config.yaml
num_hidden_layers: 13
hidden_size: 384
n_experts: 32
experts_per_token: 4
d_expert: 128
d_shared_expert: 0
hidden_act: "clamped_swiglu"
moe_layers: [0, 1, 2, 3, 4, 5, 6, 7, 8, 9, 10, 11, 12]
router_score: "sigmoid"
normalize_top_k: true
routed_scale: 2.5
balance_loss: 0.00502
balance_bias: false
router_bias: true
init_std_router: 0.0185
lr_router: 0.00108
num_attention_heads: 6
num_key_value_heads: 1
head_dim: 64
vocab_size: 16384
norm: "rmsnorm"
norm_place: "pre"
norm_eps: 1e-05
positions: "rope"
rope_theta: 10000.0
rope_fraction: 1.0
qk_norm: true
attn_scale: 0.125
tie_word_embeddings: false
parallel_block: false
init: "uniform"
init_std_qkv: 0.0305
init_std_o: 0.0
init_std_up: 0.0305
init_std_down: 0.0
optimizer: "soap_variant"
learning_rate: 0.00427
beta1: 0.95
beta2: 0.95
weight_decay: 0.054
lr_head: 0.00471
max_grad_norm: 1.0
warmup_steps: 69
schedule: "wsd"
decay_fraction: 0.789
decay_shape: "linear"
final_lr_fraction: 0.1
batch_tokens: 65536
max_seq_len: 512
doc_mask: false
train_tokens: 351500000
max_steps: 5364
dataset: "wikipedia_en"
Below are experts of layer 6 (counted from 0) of a mixture-of-experts language model. Rows are named gate (a neuron's input weights, with its number), up (a neuron's input weights, with its number) and show model dimensions 288-383. Each number is 128 + 24 x the weight over its row's rms, rounded and kept within 0 to 255. Numbers have three digits each.
Before each expert's rows: a language model's description of what the expert responds to. This comes from a sample of Wikipedia text that the model never trained on.

# expert 8
Mid-word fragments. Middle pieces inside ordinary English words and some names, such as p in purpose, it in Emeritus, or in sorority, ement.
gate1:144108090133112095101168110117119146079145170139107172142102142089116119145138147157113116136164153115141123113125154182132158105116187154147102138118128140147082124138160141118101112141142145121082100163093062143120163128083145131161137108147118131161117155111131113106151141117121109135
up1:134110130134116102134187085101089118117098178125120120152074133123094127106152154149151109102119095122151155120139160177140157101139165092125131138117098132143083128129112131126122091122137140131151118181122110154148131136085113164149142068124110124127154138129139170083134137109096122124
gate2:116115177161098097150165146101148127173089161129105126107106128119157125108104105127154128125134145121135125153053131172132150137144175145126088107150133082151087117137093146111144142159182137137156127165124130110126085095099139103140093127169163110126144125125143148138126144166117112095
up2:127095123136136125146130138125129177136165154182125129109115143120117125105093104128165153120151150118098129095058130150101120128121158152130123128147105089130098104146093158119141128144177147171115135179119108131096108088140148092138094112141114111107137166137134116122121130157101137124
gate3:142175156110142143120139140124108149097153115133123089113119110116124162041148088114112102120154118130106114106072156124132116113118142160088133139116133102136132132139117145170127145125089167138117121142150144125132122093101138140110102137127095134130097111145148094128112095136105128181
up3:165141113139133155148145136140134106133137172104122110164117097161091138058139118112100131114104147156080087134103164100139137093125180161122160140136096097101107125106135145165117163118150146096172134113153153127075126131144093138112089130160107124153139133150160129133147084125112163142
gate4:160131149153143133163162107122075140127164091148123111163091131123094119129160158077130150156120093153125095136136168129143166115119124110099144148138132137145118112133138149164129109143133135147109119151141099131127108094129131132117181122164110098178166166109167153120133109165149129106
up4:123123138148157139158164072136112129135148107157110114141133133119077161135186161116149159146145127158132076144096141104116168144142111118143167158175116131127145122112106176149106134163125132131123130145157103108151123097137116180124138116149116098148151112106164130122140110138120118128
gate5:143096076149105136094158165131108115147176158140115134120136101116117115109149170132108178117144109128108146128087158096119151118108128137128158104156107104151109144119157129095126093122120139118132102090131110100128145153131123107100109100061151102113142148107131129078161129117133115131
up5:103118078149114120096134173150135155160169155092130162117127097096102139113124152144111170123138133110142142106119134109126154151112120105134121109131074118118111143141149096124087096102124150109102137110130164107123151116109123116136080096056091118146127128130124156092145116118111115154
gate6:151118142113126125136117128128106120123115190130192099078135106097146106125156125099138112136174129084155121120113126110105125126128150134174110106147159130124140074152111127137082108165136136117147134125127173146125134128130105119144110090118154089181155147128122113125133144135106117122
up6:168134114108171079126108127132110117129105153143158130111123123108095120116119093086096139156174146113154152156137115131110144136138156115163097102128122137120115096147133141119104151138147124126112158102139137126136113115094094098141098135132128087161134147135128097164098112134113142143
gate7:173139144146124154099123102110154123152124145152141114122093114155134113127117140119150163139164122133086147111138161163116150037167129103155087106128166087107133136109093090182128130131125123112156144118129124100128143093132105119118111104100179136098134118154145144105160135117097134081
up7:104124168119139172121129166094135161133119123114137135121130123161089169142106157118085133164114143134117139091186126105107176122162107084123128081159108133093141105149113132138124152061150138123137150135118171155139134097123147192097113116134128139109199130140142141116142135127189136092
gate8:108171123142133135149111141119116133112132155107165148153130100155128117124091094159126069113160106114107135191118128146171123089139146156135169139141140167153174137131130153112144128127105135110161121127112124122141151129107120127122109126148133108163115132110147152124160131144154176104
up8:095142109130139145156103126105132152107115133127166140155136105116092122111150092094110111126149098141099152141112147133151110069122156147125110113143148132128155133104129118138120135153091149137162100155132135125112155104096131123105131135073104138173116126115137179133154110172163122125
gate9:099095186120080136110138098139114112156136110155099099154151121098117117088128181114097149137135083152139113129148091123138188123113153127128119095148098169122123146138139145121126144163141111128138116145129113105123145137135138121138103114113121108124142082111146125087173104097161131144
up9:136146157113135174156147076085127089122128108156112143157126161147096126113109119138124120150175043162158138124112138113135162134129114159137107110123101201166108099101132150098121096136096048137134133127098141143113164130135117139115098164090120125117133089129104094130129142108129144167
gate10:137147169108139165112134126141158159153161123122194113171094157116149127163126119139127170142151137112158121182132146129162143145083170162135102105093155112120125197132154111094139172163112115131169090096140120154130109142136099198118126157116099098129136134078132104059139128114109107128
up10:129123150108130175125112164131133139148169156144208100173107151121125129145130090142111163155146162133157141162139138151120148118079146161149108131125125139136125155126150126112121158181131113122142107125131099147151076118124121169116122113140103123115120142094151136099120124125125085113

# expert 20
Place and surname endings. Final pieces of place, team and surnames, often in tables or lists, such as ia in Valencia, ente, ville, ford, son.
gate1:098150142142168163129149156134094159113121131153184154118116129091134086151124119135105085126095135112124143122083111120134134128152095154138147113147163094124146129127099158146061132171133202170152125142122107092119112098124123146137133092148110138127107119133140112119148165110115130088
up1:118165120125143113092114152172091141120114130160185128106089121103121108164132131125097104116099133146120126136121143170122148129128121110133147102141158125138144159156095140161132166150129192155108105161098076072116121091117132138092120128157147123095129124115152108090097124148117114120
gate2:144164132110102153130134136124153167079142112116115131087127150161081083121121140131137151112103125130119123118152149131152163149109111084159141133133104102156165112099198120126122091089153156129149154123098142139103146084118115118136138169117157161116072095116108166136086096106139170130
up2:115162141113130089139140114108137177094122108107120109117087122166092119080103158152107079096129121145125135137159159130119147151112103096141116167094135125139150094115155110124110124097157116084136144137137121158066151109158088123102165153123108170123088128139151153080113098120107155138
gate3:186112134110126128141117135127144067137131115188135089141126148140148133111122099127131137139106095135138136100134159112088125107100100176138159139151120188119080133115124117164123115139109135118152152123116170123100144140124069190127141135179093151130118140113083162119180126161129155084
up3:133120128162136148151122108101138104157111138149115083117108114187146088137151140086108163163124147117145136158104159129075127094141103154152162130108146152105135161127136099159104148126116083136174114157115125090128177137116076130153115135138123103133129149111137123122144139147128149094
gate4:097155147076159169153151092119143116120121145134111124121109134128124101115125090098162092135081149116115144157128099127125100136153133138113125109142151132174107106099110078117151122148109093138115157095120145094107132132111134102133149150173126144104113157117138128173108153127173107130
up4:111156158113088146098116118135096123087134118115156099112150150146161067098136124106107112111106147135086165141105164129153130169119144110124142184100085147157122119105104091077129143171120122122101152088105123090124156109125093095109101149111100126102107107141128145132165125090135096117
gate5:174134120113113088095094159104114142118179150138066109143157087111086126120088111109126128135133098128104132096106134142105106081158090154149139138179124155115112117132177123127132117148139118118084102114142154107175124097151103175123124115169105122106166134122099144105107142100156129127
up5:138157112125112093079126181094117160129143136180112103138125119163132133135111132128126127134137110127105167171154107138133117109157126131187103093149135157166130138116120132140143168126131149172105121117111151130128158119172110140123133118126091133104154124123150149133106163081175124116
gate6:158173125097092140131112135122113111129103151125090162085143143158109113155133160080166140090157139108095109129158137111087164121134140143135153151119084099091113111140166169158098106106128100158145120147136107134147068132195131152130144162089173117120105164146135119106108137126137153113
up6:150176098119138106155157169114166156107144082151098157140109121150134146163122148092153145146141107130108146138161132052086164146137151106154094152139117108142117122119176149155110133121113118121120110151123141116162092166140121148147153158121169106140078139167127115147108110163149142125
gate7:098133133122148113109090117122113169135141116111161114166112154133125104100105148117138168154171127115159161153110118140116149156102153104128135111124112118115192088120143112130143145116123142111140120116103153152112107139100165101121117068165125161116132087121114166148131150106152146148
up7:135116106149127095128150160126133143096139135115110132129210162058143167112068156152134150126124090115110148076119154119123159139106135095103132112135158114099149146123113138085124088143126169159132131123100107135096186112130110132107116123123123128110130137116154139114154115142094156112
gate8:124106121149127161151141164141092165131130105109148198106116147106158146107183139111143124099154158129146146077179146114136129070101165134202118206105156138115071175158128130136123080143145105161112125080140145151120155166116138108135151173151121115122119111118101127129097124166190105123
up8:085120131137200168150155091107149172133118129079137150170141170161117101149107134126107059126128091114127125123170131092134148163087135132130146140151151121149110147095125127129142126086138126190110097114132169153126125129148156114153095145133091128127119138174121127147118123127121123172
gate9:121116175100082077158119142123080161095105150123122155107128092132135117129142116124155136123150135122145136137132120163159131131126120147164111145098131139135119112120145128139126150152103123147103147172141145163141136128154166149074124129122192096099094134139138109136121127104127128135
up9:123145147139126078135122125148104137142131122159137153153155111151140117126145167124150132163119152109142115130107159161177166140146149134138121128108161155115118106100095127092151139141092127151110124161163120168083138114163124172080154125121173138141105141148154161156141137120117142180
gate10:129124109156132122129133138117154140118142099147122154114169191146123168139166080120112154073142164073123146148115123106125121100157133110109170153145160104109118141145111111146132094133125136110099101089075125092141122114166096112096111155115106092156136149130098132094125135084114099160
up10:107091157127131102139124149112165143080128138092116133142141166112151081109107103102160152105150138124113115110160097081129096117144126179143186173108156156110132125118099130112131111145191106116097116117111096141110151132145160172133102151124141145112128170096120141146123113083143129104

# expert 14
Name endings, foreign words. Final words or pieces of titles, street and place names and foreign phrases, such as Show, do, che, Street, osaur, and accented or non-Latin bytes.
gate1:103137118132115153146122090155123093118148138112158136113106057123124142109141104125120106133113114113146116109115143155098091109138136105175115125166164144105110117152126106117158100157150164118128102130113114146131129167115134154116065162123062104129141145127154141124118124129136161139
up1:104130162145099157142074108126143101088119119131099104122133083097101152110133114117124105143133103119110163107125103157125081122124148109148096134189120121128137169168136117116124122173125165145151137143121131153161171165092095142119074161121092131099136135129151108143132141080168125124
gate2:150084109155117159143135106100133110111177113147086147121137135159121115146110131127134122205138155143145142127171113157119157156120134165119163140166091135149109188139144096157141166118125150111138093123143125099120091146153150098110126145114123121120165146076136106111063116147142124132
up2:122138108148141122109122101101137088111159123113096161116138166161125091172091103127169136101113185147118143115137135143087162126152126145117140142110143116132120121131171115155182099101110181116123134107116122102118130131131093101088127147092115131102159135126104106092100108164164159105
gate3:124150116081070163123094122110109109107124109126145114155122112124121099101111109103128083122171107134158161150154118129128168086134092140123114123098146124063131155145131142150123101076140092122142130073133145105135125123121170112081077141117111151119164095110135130044125134142093144130
up3:140125108117078163156124125141131139128086082116151104153124141140103079122114113116151124127116131110186148177172145113114135144109098168121148120164141097161131162131135115148128125124141136123117193095138139089141148135120109144110103131115140125137149135121164084090138131137131132129
gate4:130132127162144140159147104169139172122162130154132116116111136127082092132082145120158153106173114166081146110110159116134145137119118163136137137101120068142126130105085065129141096138108156126116095134143101139155129146106154129127147133160118092098111116166139111140121136082137125111
up4:088113125142155105133145103096122151156133128134129131121119075120145112113102177127125100170175152148106130151106162120113133105115147134104102130112099094131066165089101122126130113151117132115138098150157145114110152146103121127110106139162141127071097131127121135118100159117138125094
gate5:128139136115154132088159132098144139081111129133143098141156085126104093128123104113094135135093184108140153145099097151122158082097145141143110128085118123131122177159093101122128061127129099113111152120100181101126126158139162135105123087121169115092160137120142136138127125131144087123
up5:105172142146167129120108142107159162076143132158106084145152093113135110117128095100097098115144177097106112153107091154126119115106141128116098116132198100112122124150128105139182102160116088152123103117130160082115096131142155102067085104134155102118112118127129158140155114099115143104
gate6:120134172128128102118119117095098136129119098101133082107145147118122116078073125130113121170102162109138117129104102146103177143088143088117160164137152083140118086117108113112138095106160073140107113152132134078119122156128154121151099147116110131128172150132137098149146126116175149089
up6:123133123122153089135108072136097131148103111139139090091125159133120104110078121139151124150102157109143144133116101142101150121104187147100108138161150127098125119099090150119173100132121106115144161118104146109124123150134174113173106116123136124121121146127131149140152176070145168084
gate7:136096091147122118192178091132102116167125134169101144166122155126157123123120139103134115150097155154118100133141096156122085125177162133164086107132137132120112119112137120087128116137129103120142122138109179112168147155102175115088137127154103122124103098131124122148129143133114123108
up7:124133128147106135132164061108100134144149140186108116168089099140138123141136140139113155132071139109115108126120124119148104099132165113142105147126144159139134118102124133115113092152120091158122176127106148082152176160144148143122144089160081137128096091139119104175151153132099152089
gate8:133138122111148144157110113138127120145158155137137112125132138141117133140153156105127137153120098108142132141165172107132141103093135136118144134142102107102125093131174133121106104077151161138135185127107097148092184152137110132120155154130120161141175111104137125129157154186156173130
up8:141105114122119167144144110103122105156132145117147131138137160109123110134167139129186124182108140140138097164128118101111113154105170119110116179142174148168113100114137095105112112076103137144171140135131112153107194130129124053110090164137131143128152096104158135065117157157139140177
gate9:157119119131111168082107156097093136137152150118124143166142158132093131118112106160094082136158136102119133132147130123133121171146112177114125155108126166126114063101159098092123111148122140133113113112128111137106146165120201119062105147147176134145140099141153149177106138093170157113
up9:125130106129178122108142089119111143140171132098147146136115110127116106131156141106116103121160090137127125133176104115119081136126106109132155097144109186151082129133147123139141169125094112118128138120141124124134123117131140103087127105156140118169118091131119151094137119107124135197
gate10:138147150090151116138112152119096151132154116127162141169148119116166133093158114123104134142161115094139136129090157119125144148109154150124161142120120101106077153100065122045147180139112114121094109155162125123164124104144112143112157124133154163134153131125124152126128150133139086118
up10:147146123127133154141121146147165117105114110146157143131149112118148101177163138110102099139154186088138125122158144139151148130113125144188131125131161115111028160093102187127093170150128114112135134127152155143118141103123119115124152161150164137159166127105149166155116165153128118089

# expert 3
Word-initial capital letters. Single capital or first letter starting a proper name or word, especially in sports tables and names, e.g. Borussia D, Group C, Wheat.
gate1:094113135133114119128132110113103111133117137117107114133141187110174138142129093127111136135150149155167108087156146123110130182134100112114143123161124167120131110154131189155151180145150127143155132095084192110143164123130168137107121145143098151106115082165164131120124113088067114141
up1:139106148092091154145099122125129088137132095107098112130115141124133141117175151076143127123157157114131135099137134177129118157146098130143103131184155109123106144085142131104136142134096136130178103122105139115131094145122131133139159140133112164096172099212141098127113128103133127144
gate2:134127164124120119125085164088091131156141115150080117143152130073156145163099121145175099103150129120116145116140138125092118165105133125100141136136153139128150096122148153072130128100093096130156099099130115145115157139116129094117131170120139146122172158147129139096132172144104101139
up2:138128157110137121098130114128123136126125112151104128116141147106148149139126129131144133120161148148107142129124149117088128136110148122128141142124137143113145110199140128104134107093137141125145136093106149157141162161093117128133129102119127115130136144124126156101131183127133095124
gate3:125138165091178109106089135146132109174186099162104117142171092142122146125087187123143132083129117116161089097133131098173150164129165154138158118150127117116136131159093129152116104117129161152128121119135111101116145123131126143115176136158120171134100108128109122136135176155183094124
up3:118113112113134098150114113177111105141126132136122183130121107117091162113087152122118093099133100162114080131123099108128145154127154144163116077093150123142095144115100116113097117174161129114116087124167097123121126099114129142118117173136116119128117090150099101145149137132162082130
gate4:162106163103137149138122090152125104156124121126146129097142154119153132135132116147123126154137164131085133128139137091124120085075160096093158132104114135088106131129141144153125130121163108168125097122172087137108151136123085082093106127152149148129118147079119150163112140120124123152
up4:155132178111166152140143069162124112124074118128186142161149126087102115153123147130127187115114137144127107128144130123128135133129159105161108149123173155095106135122152091155105150132139117126146144117140128131127111128116152126181134145174125087131101133101127166132149166145091136131
gate5:120160083126106125135139187141135136087153136092129098123168127103134136117127138099127134107117103093124100131104149136115095148063117114134135134151148149139120120150113154153102142087169153125168122116114149115097147170125128122086095154133125173137160123103131131165113133152096143107
up5:095134144087112108165116129107132150110203136119106068118074135132148095148129168097125140146136161108085114148094148140122151140067086129105119128144103170153142125131131102147086087096118155129148106123103106112137132173114157079063154147159127119149138157142128163155100132118127150158
gate6:130126128145074125107136120118139120120138113092113086117174142132116165118149138109113117113140126156174039156146118129114124113138154112138157134134095126124118125154129100086146170108139118137140106106127054154115102113145123115112112148103143112151112163161130085121120154124091149133
up6:141128109155138147135155125120128115109157153103121141113092199091096167126166159128142090088115117161103097134124142135116157130164152053150157115119091093094137141163124120076154130149142139109119103096152073160149120120143130144139098141098139154095112127115117132128120130164162121145
gate7:130193119118152138154104152168109139084113117111153121152119140135160130184120081103099115133120125139091109130128101133082168128099140118165140153140116102131140130163160154106122115155125101172139076108097127122131119128105154131102129160102149058149092102078126153086119133112171132128
up7:127118103114136123133149105154095169105093151126117111165086141131112150146110121142124171170139143117094118128125159165139119142124134115130172112103122109141123120147132140111120120088099108136172118123200116128146170114164140136095076115106074138118136122133146121139109140115182160147
gate8:127120143155156155153128156120116125181182087098144141099103104116124120127120136128166119127147130130131104144100061163140103147130136139134128151165131123137103125161099123102129172101136104149175130134085113144123147143119143129131161087093151177127096123107138163122111162126097100128
up8:107113170127127171165116151133132150180158126066129126096085139106154148117131129134132200129132108139126094140095087115121113129147140131160150136126152124146141109160138123143139147123145125117167125131126126172127148189126132118122142096116162142143109131134150145140110166096132118157
gate9:128120130092101160090115168092112074145136121107135113153170060168099095151146174141163129132164099111123135152120118158125137157129118116156108114110122109079168112130089126112148184116094165106109136167112136121122142127170128117140129159082157159093128113124138146107103138138141092185
up9:119139040138124153119123134152121125127132155139109107146086154092121139100130134115132122115126143117141128160147142147151138147180123097126165098110147175155080129129130147148124099116102086129131149092138108134129120124110107152155146180148148132163133126157149144140137140152137127104
gate10:104139184124118137162139133153139150118130136154192158164108151110140126102176191126137126106160124141101132089144109145166132107122119138107114124121071163148146056167101117132129120115161125128119121144143130144148146169103141175151095099130140098141174137120133132143129146155123122128
up10:112164176086140155125155167125148141081097196152172138141119163088083109096126146145165148119155137179120132091130146102157129121107144148082091141149085181150151128159145131137117118123149143119143115163121160142102132129133135147172140103160142103139129148128167153128152139127131107130

# expert 17
Suffixes of common words. Inflectional and derivational endings completing English words, such as ing, ation, es, ated, ology, as in Moving, Listening, prolapses.
gate1:099096127136099150121103159087118168119053143108111101096106134110124109135114139136121128145104153153164107131131129075092122114096130133102164132151165101089155135095118129141130141190124101116092136138130197123126108085135137121153155141130186119144118169131122051102160145154162114144
up1:056073082107113111126081106086087158137145137112124138098080151143136120121142121128104117099084136133169148116109146104106125129059126116105154097148150121101151124108093136147101126145093124145104117145120200151167140078124103110153144087097136139100131110120130089107120114100118108123
gate2:109084186141146165137151090153121138114160129146123166155134159160160137107134135086130138130107158104134114138179110125132111090150126133124118148097129098131111108161112148143191129077147128135128124102153121163149181115144143142134144123111158095130164117140157137123153140090124079132
up2:093122192121160181156149113109132118094130119155151170141084153148140136118109119104126154151108161105179107148152123103130065087143139143125116166104125087114121118120077139119165145102131138157113154098142113139159142103132118147150120168138158087123151101161150155133147152082115104154
gate3:113112145112138141087160141087100173123128134178133137160153130187136140141110129139129133122169094153133119136151141141145136123152080127158154150169125120120098135159141119131070124158119112092104111163132153147123117132140102134108121141107093126164139130155151126128089091104105125099
up3:079113130129124125105118113134143120107163126123109120158135128179120162165117133150094118172165096110122109156160110139163172153146089131161117142212119097155109127140116170130125131092138099113132138149118134119103126157085125146054102103136094141150148144107126131135109117105122114119
gate4:167102139159134103155117142106125163087082130070152127125163101114132102142148165162162127099143155130166153158150131083107109130107097139113122149150157133132134122130128163141098078145139125110090131106157147092128110126129115102193102143177132148128146115167127146123129147109136137138
up4:124137133118120104099129124096173089137126150146150124134137092122153116138134166157166129109120150151123167151152112102088115161129124126175132150115162158138152105142131145147107107110125121129092135147168107095126104152119145106131081128109121144158091073136089091183168116139131143108
gate5:139146171126138134138105147114144163107201139117119113139161152099097130100101131150112121158144139110159115135151100092126126191120136135137092124143155145127130129111109149151108117108133135111172168140165106115153172127132124123121160146100109083138112132137147151135112140139113099103
up5:107154155125133138118105128125153129144192124138146109174158150063074135117084144161109122133131136119120124142128100122131150170102166134104120123128158148125113138137125159122112142114157175139172150156139100136131147133103128150115147119116111106142132132145096125130154106149095136122
gate6:113137092166105126097097143159143192130128167136148104104148137108118074141119133103095129095143110141134144081154114143125124137128140156181138142154089142128116120159141112182114079092162108147114144091139108128104081103157165163162150112136094128148070135116164135136122098167154123120
up6:109154101155110101135145112108106126140172133113156123106174151084156148145112107089124156113114115158130130093154131120137125147170135142147146085094111158155115176155144132132103110129116112138169138093170155128105099146143167151149102128138095123152111126148143127123139103171161134124
gate7:162151136132104103147141161142108192111145105117122142108130175124176112141122156133168071144149169149089134156156132109122119109121124158152142126112172146144132140142108151155158083078171132139133100171085143144104102118173115139131103146181102140158120119162102120130109130114121135074
up7:150142143116080081106152162117114149133150131109106144145120142097148139139118119144110113124149140117088108144172162126162102088142125153123181143123171130126177132160085144138159089132148153125114105157114168138120141108175100124115099082139094135136144135128114131143109116104133149091
gate8:155129114096119111126138145153153122144114134172117146194140161134093161133124065137060142112121175149155097137128095126135140110106126119121113162113109161134167130098139126126134109096132159111126117141124135163178135162093113125064104116113134154112150137134147171137167114169126117141
up8:127138106119109135119101094172154106130109104109116134158130137137092113098123117148094096108143160160116129100125122126131181114114144177129130111120111121092124114131188121088137100101136147130120143156101160125115150169113106123091119112118129161129149112099100132104170102103165122121
gate9:102124117139173107107164101153118136146139094132165117154140171087162149120090167135109181117131110132161099107135120129161117131133102075131119150148125089153173123131099128169173136119145170119149092144134154136118144125117138156133135117166124143122115147128132153166127128134134128092
up9:086141155117183158135136114155121144171157103137169071155136156079161117135091138121113149111135104114151102124141134127147119154093149099105154147142125113123165138111096149140159148129164185129157081134172120132129168126128186153143149159127131117125128115122106137161108159129121104132
gate10:133115104122144108113160150142109102130153142164110134144163141113150114108125113118123161124100106160134117148143100112100151114161131115065131132120152174147131124142124101134140147154126173162081148125102152093142113103146124148110104163079127082168117127107189150130098120132127131156
up10:171094123167151155114158161124117117154141146185074111131146107112108083138107142105117178116162129144164104117141114082150172109164132115096161123126146158126091142124121134162131146150107170113091132130144140104097096115159119123134102119113106099123120137121147132115155136106133139109

# expert 23
Foreign name middles. Middle and ending pieces of foreign or unusual proper names, such as ach in Wallachian, il, uit in Cotuit, ir in Benazir, ini.
gate1:120157140127134104130124076122162121090117148129095151099111064101087141106114094129143108114111113136127106120107074172159170147139143127131140101134148143101089114107118166124192121138148155153122125123144080180170126130090125160167157100140136163094130089129138152142127108149138113172
up1:139144093189136142127093112142144155081107156095097156141109075087099139109145095116122114105111141115131127108115083134155133122147172135101147109107153159086092108075113144115181150115103156132111118113111106158122133118102153122162134108146126127104112105101165134143123089141135111153
gate2:117104171127087146089137109122106144089131138132105123130105148133154086082112087162099127121134144124104134171174103110110116133118124154149136104127122188119071103094166128121102107111134117124087140122140144123142168115133153133160103076112130111168088082117155129133160121114129127087
up2:118161164128082119103167092173124127115119156123142134112102150122153085153126075153152110107166164149111125140139114124101140084125144146136133092134094127114094120091171099127102107107119169142125127094081136119140115127158113126115112083148117127180094082057171125157130139099107130086
gate3:156117133146152127085127104144131151088141097138115116168092099107106125099144123119153107158126105131127139134151135109138118156111106138094163138130158095142091083110125171127147135095110161107144110117159141155147104135156113087112148145132124134105151116096125106176130095082122083134
up3:106155126144148141144084160160143131141129170123105171147119154127147118117135134159132122152128106103115093123106154185124137108123132145133141132119133140129131143131093130096147136131103173123124126128103119165124136148126122130125144153118131138113120067164137096187090126097126101119
gate4:115147166148162108123113143111118139168125138118135124126169100107126159136127121076134143102099100149119154144112099134162119091146149117123175122176090138158150111092142128102132096099067113146132134134133132099139125111120076145125111152118150115091124114095106122097108163113174109141
up4:116128150123150103131098088123104148136124109135103151138112134084125162141108157105114148078134130128115121183143109143141134157107128149141101132163055141103122131104128102109109072121098128151136121121131154103110121099157119137124108124137113115124102108124090164116121169121167091123
gate5:136109137121094118159167141113131130121116156133106129133111136112131124112106145156111135155150136140122097132149105118163135188107154165158134127119155141170120165134099168133139121125128146157105115156085139118111126130126124149158133126099119147106120139186124134097131090161104069116
up5:116135120136126105182153153146131134129112149149114139142114143086145134122073174141091162134098158116116078116166120091166136170139109106139126129151147120131097163134094127139145156151138091138101138141135186124118145183114118133124140124103102150089113116169154133136110094163107042123
gate6:141145122122158145138143184127120106122105194081165098130107151124126100098120110179111128146133136138129086123149112113151159151170176125117175140112119125100110098161103089119125115082181095171153139147066184148106084134118141194083122144123192149132145158127141124119158131129148111144
up6:148124093136118137108146151133154140137085106121147146132110155108115138137106122122073139110146124084177117128134129110144121168134129151123163184147110115099132103088120131165115058141130102149137136152122181127138102116115161167110133107131158116193137139130140130132166132125126100104
gate7:102149194136121104112138144135157141092118176139112137155116187107115099141119143126118099122106133086121147121174139101107120099094107107062107165119139144115103134130130141174134151149131129133130138099130126138163160127146145144153124083148115107128114139173134172099115144124140140124
up7:087129177133126116140170149124125162140133132152114147136120136122121148159123153118094081125143142092131112144138159083119133134121109099112122178150120149146064142113144127127114142110149137133151160123144152154129149164154151152132123098170104161124101164140144136118082156101154138169
gate8:124158141120117146155140145117119186143133126177095121133089120119122121122175106130145134124123164138086186148076145133114121140141128171137140185115128128110151186151128143129122114149057088140129115144112166130122148145173114108150101104082113133127126150088113124142128114159158115161
up8:101125145131118150130137135113120160178142108136111115112090109118155124126164102115125131141117141160082175150133138124137109112156118170110106188137136125124150179143100107134133112133103104069129113188110154140092118142130110143105121097117134112114132114106136121143119134163160144147
gate9:146124113096166134121146157110158189137133111131130141130116159122153136102126148160138101083127129131062138144129139110152127151143112174095152167158107133116101117137112155153112127100123156158153153138185145120125160145123113128121128119110107123151167121146117121121167134152096170154
up9:137124162097151127123112160116145182130118093138139112087139143161148145087135164166133084112159162162092131166124156132140132114148140167120183176139108148123128126117111143145135132086145112119155158146138114115120121124124121140105108130102128145173153128136161125141155099124160154132
gate10:114114124085120135155150094164082129136122133114082113150103141122127068113114156136138130112102123125116155140107139141114164152131143067160108120138122131154140155123147127119119105147158126117180093123111126145104164155135117135094125111153108085092146122144129135112161132168124133099
up10:110133142091108133145108103154110145146110139133096134082090181137136123129093125095159159115115125115131175126124112126122115170149145105116129098136176155149127166128162115172080122108143138147165101111172089149137171145135138132175121110131095102106134113171133139162159141131109148140